Experts of a small language model.
Experts: 64 experts in each of 11 layers, 4 picks a token, a sigmoid router, a shared expert of 128 neurons.
Below are experts of layer 3 (counted from 0) of a mixture-of-experts language model. Rows are named router (the router's row for the expert), gate (a neuron's input weights, with its number), up (a neuron's input weights, with its number), down (a neuron's output weights, with its number) and show model dimensions 160-199. Each number is 128 + 24 x the weight over its row's rms, rounded and kept within 0 to 255. Numbers have three digits each.
Before each expert's rows: "mostly gets" lists some tokens that are sent to it at least half of the time. This comes from a sample of Wikipedia text that the model never trained on.

# expert 57
mostly gets: "\n", ")", " ==", " where", "\"", ")."
router:115136106132096162122142119142144129121142136093153125171136116100138138133149079126156137114141106145107148124139136158
gate0:152152124135074135133105136142177141165129107151123138121126146137120135164148120161111073092087077121124114136118150107
up0:140137137116127108124154120109150113130139128126156114122135114063149141095171122153113128143115191099154101099147124127
down0:154148117157117133120132134113140135158147124184103137121129129156129093137147143119096147094133131142116124176093143122
gate1:118124136129145102140134153159144194086141112123087118112113146105159090103139134115154157111139114133097149108124153142
up1:103132137126089107105099102092118152119144145115143125154116082149109182136103068140107107165127136157122108123130109104
down1:122159109169119146131126109084103137132113122177106112085173097107117135152127105165127161133122104131093133144129130122
gate2:116088161165105124113122070134141131125135134148126136163115117125091152128112152072145128127102111139118151107112068143
up2:116106138145111113124112089138130144201127115174105129114146130162122148158123151101133145147116113119061176107081118076
down2:136130113127154108099081151148150117115124123116113183109126126121145166140148145130101120140117160123085105143093101124
gate3:128111185164147141125111147121093121143080142135084109122150063126093113148144112066138127179128114142127144107133118132
up3:113115123143145129151126143149141090143107196143124095146127156123107159144147116041133152141105123153086147124124128115
down3:112121081120132154154100127142139102101161173091160119125087141122157118097164138114097125147123145156119118159094142164
gate4:171123143161142161155159169110145175145107116090146128069129160147114070141129118120089129161121103124143092130122118125
up4:094110116109126107136121125076091099133130113097111104099141098112111157157118106151130117102113116137173131093100167156
down4:163131096160171137131114162148133144105116117116142148122131132141112167140145127158115101112180161153155111129144078124
gate5:129110119192105106135098123097084086099086083109140144114136147105142137127169127139134157136139091111181150082146088134
up5:111097124130121131148150166126102154119130101152109152106163142139129121160145150127140151121144134140151144140132121086
down5:175180100116179134109100133100145141159160133115129119143132138115134133124115140147183086116117129154102099141117113165
gate6:134096091114091157142149162128164111182126106198124137146140142140130134107125131161113128151115123120129159135090150136
up6:113162151124136104121128108116093161080094159050122118091116114093105129155111112124122116105135118117156095118162064108
down6:150142126133150151141167118094134091151105152192126123137137111139148108137165149183119116189068132128138091138137117130

# expert 32
mostly gets: " also", " life", " career", " history", " information", " Location"
router:110134086145145167110146086144101120104137091079112099121121114124166155143160094146139163081162128138133124128126141144
gate0:128123107155160113127112106111129149125123139125093137139166122138089079119189175138128137100092116181151109095072118083
up0:144131142096125160120153183120148159134106115119146135100094113131118114123118112118129147127123171118111105163177128110
down0:109147128117096161125124118182144115125111121142090149094118093131166114115099127089133131141184093115131144114125146153
gate1:126112088131170126097147093142137118129145147115122108142121136079114145076156127166150148123103137138118097128119131124
up1:117132125137107150101139107172102155136117116139162126148118076148080130143152102121152105139101122129153099169112090145
down1:133142125137126082092064159089103178140139121129107121126104143182133126159096137109134112101107159126166111112123115128
gate2:129132135154136101097112098179119109123136086124070103114138126120117124146178115106124132112145128131113152110092140120
up2:106104185093141122164134126103111148152135142130134165143122123099136098124126143121137115121118071085117125153162107114
down2:158151131147142054105174118112109130126116117131083165157135086141115116116131160116133152174118117130129134129131134162
gate3:121143131180108136099128136150091118150080119118119141109122102082117146134146129133104165101147127109107096106134137110
up3:128161145172119175108127143130111105134106109113105113138095082104126157142136130160075169086133131142112124128117132106
down3:143089177150113104156138132124110164153147116136095124151093091151127116129133129159121100052141101140112142108147110103
gate4:112121120128147155118135166123125142104117084162146143177123153148145110106182137157154088087116123152129120095099120118
up4:162173140136142114107156124140159099106197163147125146129121166134108096173142157135144077161168112156156115152131071151
down4:102126152116116118138118168152190111123123107120159100102115101117135085112092184093114157141152127096117118143132131095
gate5:102137182134138114135148113142129134116102145161095120121123156131131137134185152113101127128144114128130130100151100086
up5:166152125151155156117124164172112159160144140096166141120147140120151107124150121113138128118127130089133092160102118121
down5:116154150121170140124157145149170116113120131125117121127096113139127120102125183145166115138157118134130157079114156158
gate6:177146121159132115111129078140111139127129072119086157093074131097128156095086136143120168107154106169130146106156124100
up6:080092134071098144122143160107127095147147163135158125184158151146080075154144131121150087170085142138162116151097086108
down6:088141157125125123124096143135092153118145116103088119151130163114122132072150105169136167153122117125111094136103142160

# expert 53
mostly gets: "pe", " He", " Pe", " Best", " version", " British"
router:116152074118093152133130119153151144108153156092170133162158109099140136139153084137157149114129116136113143140138146162
gate0:179144097164132187130094198145097141138116145082114146146156162128105129132134100107130148152154110109121135096081174118
up0:099168096131176180132114137107082132163124135154158173116086125112113107117119092143147150181148140124107129116135090147
down0:104154156091148156111105163136137103090128119126140099174110124115134112122120133130163175136127101133110135105130153154
gate1:130104116123119126146153128140163075113161151150103107103148142099147144124150121137172130155098132096169129143138160119
up1:111187134158141127151070095081101148143104128110129147142114122152097145118141130077133147097155145135132107126144139110
down1:143131161117134120125109109111140103148128113102134102107146126158110101118113178147120097123128126140157144121160117150
gate2:146117124152145164131100179137143141128131170123092093145156154128109109106177134112138138140121108106115163088108144124
up2:144172117118093106161118160115127135162142140179143090158150101119117106107105164149126129135149109130110157107157121125
down2:167132114135097135128085144159086123138125122144150160183154120121105080149120096087124172160144112124185108125151126129
gate3:115135138111134126140119090089116111146126093113140103097194163173115151127128125106098118135183153132124113121139151122
up3:129095144080130155160158102120095110152134156160122109181092138110129131091127126108163139130103123172114156099102082129
down3:142101165115112141136134147124119152123102163139145120128098129132121121124110159099105136124122097144112105123121083101
gate4:118095140152168139127118114144153176110115159084119164115151198148095143110156125122149102079118111051108100122113085101
up4:110111122180107105122103173181159091146092115148106128128123104151140120109111113084125120094115155126145100140109153144
down4:083105117178143142144113125107107106113092131131124134157120106110133146129130099086136132134146165091101196150125130105
gate5:143133132115088159128115147122137127135137114127124128107108147131159131085091143095119125133126123143141109097148123127
up5:088096109116116097057137110118139145136150141152136137163066079114129105154140149125141156121138141094142109107113100184
down5:097121099154117094129098125087144129118152099158145128159116096127110126164143110125103169145156155101159141124113145135
gate6:167140114162122088155102133129102145097107132158099124159115112106123126123163096103154132110087099114092103144168165101
up6:145152091097173122147108126166094119109091112163100125091157109160183142079124079080125132132172099151141151131119166112
down6:105152093131119142114124112130141140109119127123090117082102113139151159130142084143150162096134188090116131105137163105

# expert 33
mostly gets: " ", "-", "–", "/", "−", " un"
router:099133085110088153146139151134150139122141152095144141151142124125114145128148108143155162114123142123148115161133147152
gate0:134110144140140123170115105110116140101078168134107146157105148139144105088116127124127125108156146125130105135139188122
up0:115100137084126134159094164090111151138088172129096170153096128175154158116137129128121164099178149133142119149155174104
down0:141150115120129146122111161144103127128101166146118151134113123134127091124167108110117156132184125143152144153143101147
gate1:114114158175134117146136124103118132144144148132194164127129068113118140127147137141171152133109081160124090122121139146
up1:171126104161095123098122123152150099090129090157106097098173143124104120119085115106097128111136153078149140085106132126
down1:161123107140121137182131149124136135151119114165182145165154120086114104150121117145138152124135099101099125119106138119
gate2:102106114119169138161107138100109133152152150097171103142136124103093125135121132121136074171080116132181136135140121128
up2:130142088122100093119177116141156159128104098144126098120146107137180095095113167143127142093159125154122147131126118116
down2:123123113085114115159112177170111147109108183127165085172165064065151137113107112076137117131124155131149125098108126125
gate3:115130105120119115147123143131123139126093135099115135131153137133151114147115138104102150139154135126135110071122086171
up3:169147096112130097088119130120130132130176126147120089138120099093095132117139119113109077152126118137156128100108137117
down3:140139146099105082117104088126144097113171151115147098132125103136114155112147153115137094144128117136165129119125150126
gate4:130131114158147082164114111151120173122114103167088132130155127124123142132122161157140149155147122134089073084096121155
up4:153131144113101150119112137116136110127150156118154149100084123127118123121116070123070124098122113149180142147164120093
down4:123160145141124110170133144165130150114142118114145105127075133132114109148136117125119107097148138114154159141133111136
gate5:081114185104113102123188158115146131122096130114147121119122119167142164143083120101086140127126109114138113093139129119
up5:158140129163159165145096101128135171125167139104126154130109166090153080110156154162154132114130138132106121123109147121
down5:151125112126097195077132072157154148120126125145149162108146174133157129105134065121119083156134145118127140120138130131
gate6:108088150124119116136119127121123158148126145112144107092101118157134111145094138108116165109160136168122148114131129117
up6:104121110116098171120111158135133098133096143117092127133135147108103138099171151130170124112115121112083094159144135107
down6:112149105099146145123133124141130114129112132156128160143109150152152174162114154090107107146122141153125101168116104147

# expert 44
mostly gets: " such", "ating", " being", " used", " became", "ting"
router:128147092132083151131136147130167127133140139125181086131135102114126148147166083143145116097164070122161151138171150171
gate0:136106126134113113110125120131127063132118126124130141091085119156103110128109114099125154143131125105120116098106124122
up0:120149122114143130140146118098178124132143127097086090145160152089126132109132160126125134118154141121166170108136133136
down0:125137132144130168170140115095114159145107160126134114129097141108145145132172099158135135148123146155113121075095142128
gate1:104143100104123134171113138121139094111109117148122127120161123102139144147083166149130126137148139078138130138161136124
up1:099102160117119167109114110166127171131140133111139138117102120163086138112142104098133144074118133163129110134129090145
down1:147085149139134119138142111132159157120123111093139094090155133142126107088129100166146125132121135132095102096126131159
gate2:181155159125156113148143121085116147140138139156154156139145110111148153136172128152145129134090153101164154103123148125
up2:166151146142122143118135121096117121137118121149129129114141118124114099129108108128102098151131131114148137088128133159
down2:134137127119114105117131115119105110150132132082165166155118095086161134145113145124120148149113136203092111066126126131
gate3:117100176168114139132084074097151171144153156120140121096162066128153129136174086150134091192154132125093153142106137124
up3:138141135126115178131174115179121085105132160157118111149116157138102111195166137088145162106097149119102141131104115093
down3:130147102186123134126136095166131140142139117140104083083124143168128147153099160127145148074104148129123117121137133128
gate4:141122120148116102129143128108135156133090136190116120134120135161148102105141115114105076151179124120095150116148123119
up4:142165107118136127127127170143121139127119154131101152086138146145137093141156162148138106114143160130171125144133156151
down4:079164113161161155141101095139099128139098142145132138147157117139144110107121140129131134164107128106151106123106139150
gate5:122142142133115121116158111103110140152109122137141148145097108122096166158095093110114144142127146145153134129142146098
up5:108136100116111125134120149118129127131133117132140121139098140094105088105097072151153160170128128192140131122121102112
down5:073121102184147138113094143111154117139145080116133151069132186120147132134138139107166127148113112143138144124157123100
gate6:161136162152094138069120133075130122114144132135097133123087130125130151131151222142128149134115109135112116138123094102
up6:130146148149114124169110106096124124130121113108068150087157101130120091110111210116162149099097134110149102096127075161
down6:095133080137092147104124102173142136112164131087116129149131167123097151107130159112115137144126156174134103127127125171

# expert 9
mostly gets: " women", " States", " Francis", " Va", " c", " Val"
router:114151082115105143128140112160153144105151146093166140164148103095146137141150083136148147109135119131117140143145140167
gate0:154150136121115076178102118116148160138147189129103120159119112166136130122103105121136126119083133109147130137174132137
up0:099120138151116129116151096124092138161143125121131084116113156112148172094136101147131084146124098134155154129168092133
down0:162135147126129155144084114109133089159143077102115132079154085090131144125130176185131123114132107130124128127149105130
gate1:154149132131109167142122171175133157111136142119112105083083125136097122086120113126140155114110161082163166097137149117
up1:110144092136139148125109142124119108138115160097122130124100089075135103090106106133127127104126149117125152168123147180
down1:140129111150162129093097104112118137188148115142092155181114165140140168148145093140110123155170124155098085137106110119
gate2:158171155110119086169104099110121142113165087089120107119114108145077144150111103118132122125118150098141102130130133144
up2:140126162147140137139161127178105130101072129157117096124130141117149120118127134151133150081132088132079131156185126110
down2:082139142109110113152127086143134170126114115150167127097126138166084130104126146144097107128123121101138087114142123138
gate3:135135136183133144124093171146104158121145102131143164158150113129131122113112147127106127049097107100137155128116144159
up3:108082094170146161146126085145116107166119096115105112102114154143151138142143127144128129108156117111100068132135123100
down3:156118166163138147100114130122143121140144117114146175147147157094171135121101123141137100118155158178122146141122164161
gate4:093113083112152145162151126093107123107130117126126141131106139133145082115048130069134159163130156126133138106036144138
up4:174131126148131139199103139141108164137172106154120168110153137152138139120098130138118117112146106117133069125116150134
down4:093111119095154104163138169161096159128153137116126159112169119113156107134126129126094113079160078140112105140138138115
gate5:138133121130143107113125128126139085140169119138129098144149090124120086129111125102141109087118089140088140125114132099
up5:083118082121118116136136151137151128121138137131149163113125128120107068119144150116078115141126130132111138112174105089
down5:136101094116089145158143138129139155181150127141115144140105153113114146141112119155141065119154120148158148098156115162
gate6:128068144159099110130132134106141142112131145140116100116113108112119129131136157074138129143139114123139135161160122090
up6:134147107132143114124098090124113111148147093120113104102151095147154067130134129115131123143127109089144167141097158096
down6:157122158158121109107090118149128075124149163133158149136131150092148108113140145103170094099116132109151116100138122116

# expert 29
mostly gets: " as", " As", " since", " 0", " because", " be"
router:112150075119096143123142114162163145108150144086164126161147104096138133139151089136150159108143123142116137147148136167
gate0:137127152128106116110173120117137099128170164103098102150120127131101127128115140125144156130101118111119142124121126129
up0:102115155133095139152134138107111147119160146160118122113134096118163128137118141120154111119092144122111086118091155140
down0:112118123125148161137139125113169109092095081163103113179129108138132116155124130126123146142122164149087180168150117140
gate1:156135157123165129085122139123148080103104096142111132090100088151128161125163100179107120098081136107116170115115098105
up1:091124095111129175178142102186118130146133077151117127138141168118152159085140185128105129133127081185124148160145147088
down1:109110124152125109109143154122128166114124167091112136067107143131148149122095144109143152100122097166097143120113133152
gate2:135106130153125123142074156127136125110091097174066132127100137123125135101120121078151100105148133104144141126149202100
up2:132149163147123132153111107115166147149139116170127116128135108091134121154115147146121163125125151144100150184172086127
down2:152104140102123062148148156126148152136103120139158113096142131135120126088088133154116145150106141116105099128133185136
gate3:122096090118117162127119129124176088162138138123109102128132150113162151116138116133123105137088130147139109162133124089
up3:145125150111149168124167095144152122150116160099120146088147083158091124147121124138105124126114102122148139136105143120
down3:137110126156121120101143136179094134152123158157125170133148126174144134090141124147082112089122157118166106097134124127
gate4:157140126130153174176142111151094114099086095151149149100144119127099078145108160110149158097113084117128129088108112120
up4:127126172142113093173150110122105095106117135167161111133109137084128124128126116120116130154125146141132093124119141140
down4:129133156110144108131105114150075126140101070113130109080128133105143089111180115094124125125099120126123092126121122153
gate5:149135120114137146126092142124121105117134124146138132148160106130152132115142121161133119103119105095156114109125101139
up5:103153186099141147159169136132172139114118151141135138139111098122137139140147124144160110155108141142162080180118089132
down5:119122143163112147142152164087137101148074140072151161117128118146125104102123141134115161116117111096126139141105123165
gate6:122120193188136111117106149119120133109159109123123104152111117166115159154086123079127125131136180119136155093109097142
up6:134120108135108123180093146107149144119121146121136129122140108112165127115136123091144151163119100146135098109084126164
down6:131145115141084155168114173083145124133129131099059190111167099162117150120150110116151115131110163143138112136156098136

# expert 47
mostly gets: " 2", " 19", " 1", " 18", " 3", "1"
router:116159089102092159135125141137151138108147136083163119132140107098123140118166088141133130117149139109110132123145131160
gate0:148165088133109131111054134172102134159158136119159166161145136093151119134135116176144123129140114091110131154130113104
up0:142142087133107145140098116138126143147144087121117128123108115129119163138136112158107100157132113046077159111144132106
down0:122143164102133133145083121101124134138067133111115137118125140153126138117118157140119119143157149135125082156152098106
gate1:144122172130086156107137123126139086122106141095099157155127079114078081170122134121092109141150141132102140107125133147
up1:165106156100128156133126136146126069118101111099115146207125112162105077149135143086098101127122116127078125100109134122
down1:177152117110107115148129101126078127140166061154138138108097123131088141143144120116133150121108099179140121134136167168
gate2:063157121117109144104124092125134107109154140147141130136106135106081125121124126141132139134073159145124107149127126120
up2:111138090155135134119161083149157155075129115146174146157120096114120155137102133145125117089087165110142135154111135156
down2:128140154102139151132143117110166149125124103119158082108095115092142099094129129113112089120095150093058166166094126137
gate3:150141120111087106113119113103166115127109206097125145159125154087147116103140127142116115128104140093136098103156118147
up3:146120128184103136152168159175152141104109106137122142121156109129123112118147085136091141096119140140168166148150153186
down3:105111112153107107129107139129146125103121140149126135119091141116142143117097139130149153168131110110121124118121122151
gate4:144146122106117115133093092100135151139184162100109152152054097106140116142151132098092154112123147121110150102129116112
up4:138121152139117138129142141144121146141114112134150155116162151140134119130084141117134124133117105137107106168135137150
down4:112143097163142105125132183156114116106135137121124134166137160094134090148097132092138121168140091138177107124140121113
gate5:158124122135142096091131090115102162129105147131132126138099123142110139066118172118153160106146103140086153074131105132
up5:154144133127136144139122101116108135146115148138133142121129093161100145055154140120125152112143115152093121075133101119
down5:116125109130119132109122083117146131096138157160129122131140128133116149123119128129121144113108143158139100132113113160
gate6:141115139138150150120105108133099100119162090139135134134109125124121144162147123125139149091159141093123103120088143166
up6:138093095135153172130119105135100108169169118150125122118133133114119132125162148128147123146108138126102102135119114108
down6:105156168114120136149149143091174096137144117127138119127166136140108130139162113130125110122105123102099130113113117089

# expert 58
mostly gets: " comp", " first", " ex", "ten", " All", "36"
router:106152078116105143118144117163157139109148145090169129155150099094140133134153086137150149103140120128116143132158142164
gate0:168130076127120108125155055114110093126161083120137126127095138123114080170127121109134139134144106112144129091124097088
up0:136143107101129130100116135132171134142109118131101131135108131114102096182094132161136139090210134162133151152156124127
down0:112095139109075145090126123138178136128122113151137110138136139151130117136159136183098100134152185073140114135109120133
gate1:099136128129111153152118111172119133120120143180108141154110135144129135166136133108127153144141120137126111098120137120
up1:150119117120103121106133116069136115153115109111174139181134114143127108145154138134104076144133113123127157124126179128
down1:143117128086141086146102147133146098086102130141166125119132083153113099085152157118144125103118139129180134178147182114
gate2:137137127137121091124127065126158149134083142100144119105094092158131111135074127118106131084162147130101134111149114110
up2:103143127120163165124130137131154129118102086166123123154099138144111131096122151130114138148130128152166141112173124128
down2:086132157143155093139107112111164151133122087124104147104090132133107171150110127155135152142140142114126164129069107087
gate3:134137153123138110135139102130134130147112090098108157133097130126126130124131141115132145123169110116105162115099104115
up3:154159130088137120166186111137112193122134137123136159159161124139125127176135142136146133157101100117122109124096145119
down3:113085053166095117080128107118127109096167120155139122153090181113153104167112150127146168127153127158112122120097140119
gate4:141102129150162093123081130148120115151129107102157129113128168139132126118156179180169130164160158104104112118144150154
up4:106066138155113131121111120115107144135139140133138157109162149121122124149145156150123120147139179140150145103095167099
down4:152148126129140134094116102104149134106108183162147124140127181148149113140143121146146146100110142119104123178077164133
gate5:121161125159112088124096114143115114122176118076166128150145157109112100153162074118125102115140134159134154106149115097
up5:115137145124090116135167135114119120149153137091168134124099101180104132100105138076136112153145107149135135161117140155
down5:141111130126108107128127103138142173122094112100125088096142151107158145105119095175151143116134111119050159124115139108
gate6:123098125133144145135129134082107146104103110164135129146073136171151143125096130106152135149193122132129158146096100121
up6:112152088122115150119173139086106126146133085126163123153126089124141117071149134113143152132090096142148099151125126176
down6:130104141127097145113133114136139093131117186109168146133119129110081105136116164155136102107130108117132169114148111118

# expert 23
mostly gets: " G", "C", " F", "D", " V", "E"
router:110138105144112164115130125166156156108155137131176106122128107108089112080173093148139135127138119134093126125117170120
gate0:140107123143145158143159095126116130081108141119098125143137077081098117128157105170115134128196137123116131071138122152
up0:128139149114113165134096103124155161149151079176167147120121126145147103127100155156149102112091071157137124163157101105
down0:110100130116091144133108151121096144121114070149094096113128103123160096164099131151133096118101128111143182132151091128
gate1:156139118138130159117121099157153093178148119137160122098138148139114145117177116113082157113161136147088110100143107133
up1:120150130158115170121125108149110142168164107141145141149134145100113150085147115088078155129117129129123120147146125154
down1:099137159126101105135122106157093119186121171115120144120084088134110108118151107171105134125141129141121111123106089150
gate2:087139129123138071086126126085113167101140116105104151107096138128115159147162128086126098143162106180144093115149098099
up2:117170162079136115100149131119138170150153135116120134123116155128119127106133124098133101151090103115129100135150079100
down2:160165161159087114158079102165091101128163158123114107112139175111148168101133147131166115091128150155154131118142164162
gate3:089108138172143135117163137140127161192163097100190148095095118128084145090125103177139131121120140104136134107120132126
up3:127159140111164163108142140142121131165121117137097114095112169171081125099078113140089165118113067128154162113086154130
down3:125140123144170125150126168169093128113130107163123145145133148164098136104100064152075117129165105095169128133145110105
gate4:122120124133102165132133163147151103127116137118163095131122138129099148161153103102128137165097080122126145135133176134
up4:157168119105073148136141102100118073146090141172136167142130114164121151130109151146158132118161096103154141111115120159
down4:164101138157135165089117100153100125130158164131100113152171159126145159115126108170105181165138133124119147146086110182
gate5:130130139135137129104140110124153095118143153144150130119122155099119136074122101145127113127149095128111130101129114131
up5:146128148099096130167122125140139135116095123135128122117087141153135134129121112119147160132119078102145175137157095122
down5:112099120098134124154150121126119105142137131177111169091119110144120126151096112139146155136129133110152190172110100139
gate6:095100101115108111101098116103143156136152116120155129132080118125153167164146141154135105131117084098121140119141153112
up6:126181146150079170121128070124141121151150078160102152148124106170118128116134109153133124143110162126104112110181127115
down6:147117131156166111134106135134104115133133104138149114129118147198117120165147134145157130112113112170111114134108108133

# expert 54
mostly gets: " re", " Jo", " he", " Re", " University", " Tra"
router:107151080114103136122136112164158144110154138091172134162147101097141137140145087136159149103136118128112142142147146164
gate0:095126159151117126101108166109158141094124091128121159101155167161103096109145157127128133164167113125132154104119144108
up0:116126171130158132126096136177137141128115138188144134149118191158166097110182132176111147137118140132077072103141110085
down0:127126148155103112110168091102143163108133131137066100105162105113117108137135089099140099144114076087144124134111132135
gate1:149138099107113116151074139156133144127152160134103129169105137094128120152127158132148140131121132139167141085154093131
up1:072103134167130130112085108134132133134133104155105122131122146142118129150163109080148131122129107112109175162100118155
down1:207127127158148157142153104175115087107161128131084131125160118140113165138149134109117137149102165094149061131143146139
gate2:146105104120130144150133128144119129129111150126134147156137146102190120132092065160124159125130102095094123083153104130
up2:168129106103124115105153081137173124136086124076097104129093132135099111073142123109160099131115085131073110146167143127
down2:178120119085119102138127126126131097137115130135138119090135112134172140164185115126160125156109127103080141119126140094
gate3:171157122114104126146128097137133125143122131165116150072165156117145074113151149107096152145097118130125137116104109175
up3:107122108161157104110088152132147118108110157073123144146116137162138135147116102094115177099128119100102116140147089101
down3:152149145136123131120117136107098116136112146147148136101119115132094158118115124111140177082129098124183139162152106099
gate4:119141131147111163147144160104150130114132130123119129116123141086120111135112098102135156132131104095154127104124111146
up4:141102109110125163141151111121104145090149139134176086100143154122136096116102122129129084105132138121154143109103120134
down4:144117162152103154134136102091129134151124078175129132125116170144170146118126102119144121139145068121102141103127104142
gate5:178140127142166121132116135080101109113134143150144171132106083158127133103126103120132166148154137078131140132125106139
up5:105130112132107137076131114116120153131095108163127142093134088127081155115132108128101133119140122153112106128132141124
down5:081132138127081102129113112116112141129146134183146114139139139173127135107149156128118087108151100141128121130134110104
gate6:111125137137154178118128119144121112131059119107109087082165089138105123151147115196151085137130110106139123107138120190
up6:155134133174155152130087078133154092106098119111097134112103134124099175108170179142129118089123129116106113101119126136
down6:160117111133109146122108166195129091140154167172160124129149120118115171143165162145103115141202136096186081108123121119

# expert 59
mostly gets: " film", " vi", " help", " Christ", " st", " father"
router:106138081109094140133138110155149139110149142089170133160140102099139139138154080135147144112129113148118140139148151170
gate0:168115099141152114146143129103115172139110105197125108176130114094132135122140122140121128143139101082132158115078126122
up0:120118098140132157170131098171132152162135129165125136128095119132162125117123118129115154119118150136146121134059141132
down0:092140132120137127155124125134146141134110119143111132139114144161144103097115153110147104120096130099118146123159163100
gate1:113111117193096129101132157130092137146105137157121097109135139142109130143122096119161135126116124091127129090149120154
up1:151129142125120109192142081131098184113146123123118096143114121105124100123120137155122117139106182089140136060128129097
down1:129133147131142159144134160137136143165140115125144127137143133142157113143125136110091094108131135136110089082118108161
gate2:173128103153130126122078121145148184152126138131114121096126125102143114127155155117117172140126126088149126145109180122
up2:149154109148160113157124132167148156140136126100169169071088139146114126109144079130128165123174095128120139128109151171
down2:109112096169084114140106174101169064140108113148113108158143136115140124106158131155123134127109079151140122180099104127
gate3:121129118145161131153116125140122151143124128097137145121137191132168119165119116129148182132144184074105084112095133087
up3:064148220107126128105146121108118101125099110161119139170125145131109144128110109123148086125088109129114115167067132097
down3:104107186124157123119106111123141126151118134112124152116102129126093104128118128142163121115115142108126142119148119093
gate4:133161132148156143147107131112174075117133105115111125106125155099158145101145115142147111116103138102156106114091105109
up4:127128123086110104153119119106115135102118167165097127111130184122137149143088128158174154141155134160159148107157164112
down4:108122120129157074128164099100090167079161115101143159120139122099125160128127109164076126109129137145134160140149140093
gate5:100112148121132080134106165156170099107135095149116091139133169128112153109123116158124165092141134089141170110126161104
up5:097040186163123176143158089110124120113117149166157155100141141150173134160114129095094101102122133085108091136145142140
down5:123122122116118121148128107130152110113114080176130113120105122103154099120101146109113118157106113113141081182146114109
gate6:139089114111131122105134144145138135140187088112098094081112110168114115151152120110124099149137105138119144119112094135
up6:123133115124122123136146148091121143100105137139142146140143153139119141130169112111115177137192138156120099096137150158
down6:141120110171139106131129126143109163112184148151123132136139119157099136074144140125127130120147173104143085115122125111

# expert 24
mostly gets: " Ju", " South", " App", " North", "11", " June"
router:110155082115104145126146113159162149111148152087171140167148107096145136141150089129146146105138125129124147139147150170
gate0:154101113157137155120108137132087067096098105122136094191112156119138131144133141149148129143151108101128108114121112115
up0:126105139157141167109132140112120090133149141124135106163145096118139135129143130113136120132131138103135110174138139136
down0:095100098095154126160158085163132107131128119163147127163153090142135131125125170145142183120118133154133109127094132132
gate1:115104096140129108148129143083113152155131113158120152131146110160080130135123171130142151179149108186132149077157142102
up1:128121103113148141123104157162115143116141136099136148166135124108092149094087139146129087146090110154112196144159117107
down1:134117139050140122147161165117129153100131115128101165132138096149146160106162134082142125164089200110131143105149094127
gate2:123096125118101130115117153139136089110207116142132155104106109126112123128119135114134141162148093147160152125121105114
up2:145097179102155119144106107126085152139089087091084091128098162128109087133141120101164149141102144085121108119134114153
down2:133111112155116130114118122075079116128141116098151131132131117168110112134120135128123079152112086140171115116098087137
gate3:157141157159129113129141149146132111132107114061092124103132127146120139111108109116125105118157144125122137129149112097
up3:143159159148148145139098104115132087159143143120104135115180111131133133145128156142177119115140160099142172140123123165
down3:132142128150143100140088077094119133169131123148144099116103133132118113113147170118117113153129127155128160103121122059
gate4:117135101111142153132105105100173126134094156123149136107153094177122154084147122118130147143100099150120153134138076100
up4:118141102113143125172114096125122144114105161169153099148104111138144162091099133141157130114136125099118169105098110146
down4:152141135106160104105133108123121130142141094160161094098117158122107169148096147147131176106168142157139123079103138128
gate5:162120128114148121125167134121153152143111149136162098159122130128146143129169127130131128110111102129126141103107165123
up5:154145118133153138110162089150105114129136091131115126145151149132147119144093132104108123127150106142110116110179140185
down5:097119112159159136096122128132123151160140073153146104097120169106113115055144122134114162176108148119130096148181112114
gate6:133107127121135109131110170118095121103121134133177147130139139122157100093143136153123137143131094065109111137113106106
up6:161150127143125120105096126158174106163108132091121136120163142128067120135126117139143149149093104073141120112109141110
down6:143125118158157102136102167131162110147098071139118115114124112122126136115149127122101138106140097127104114152122145095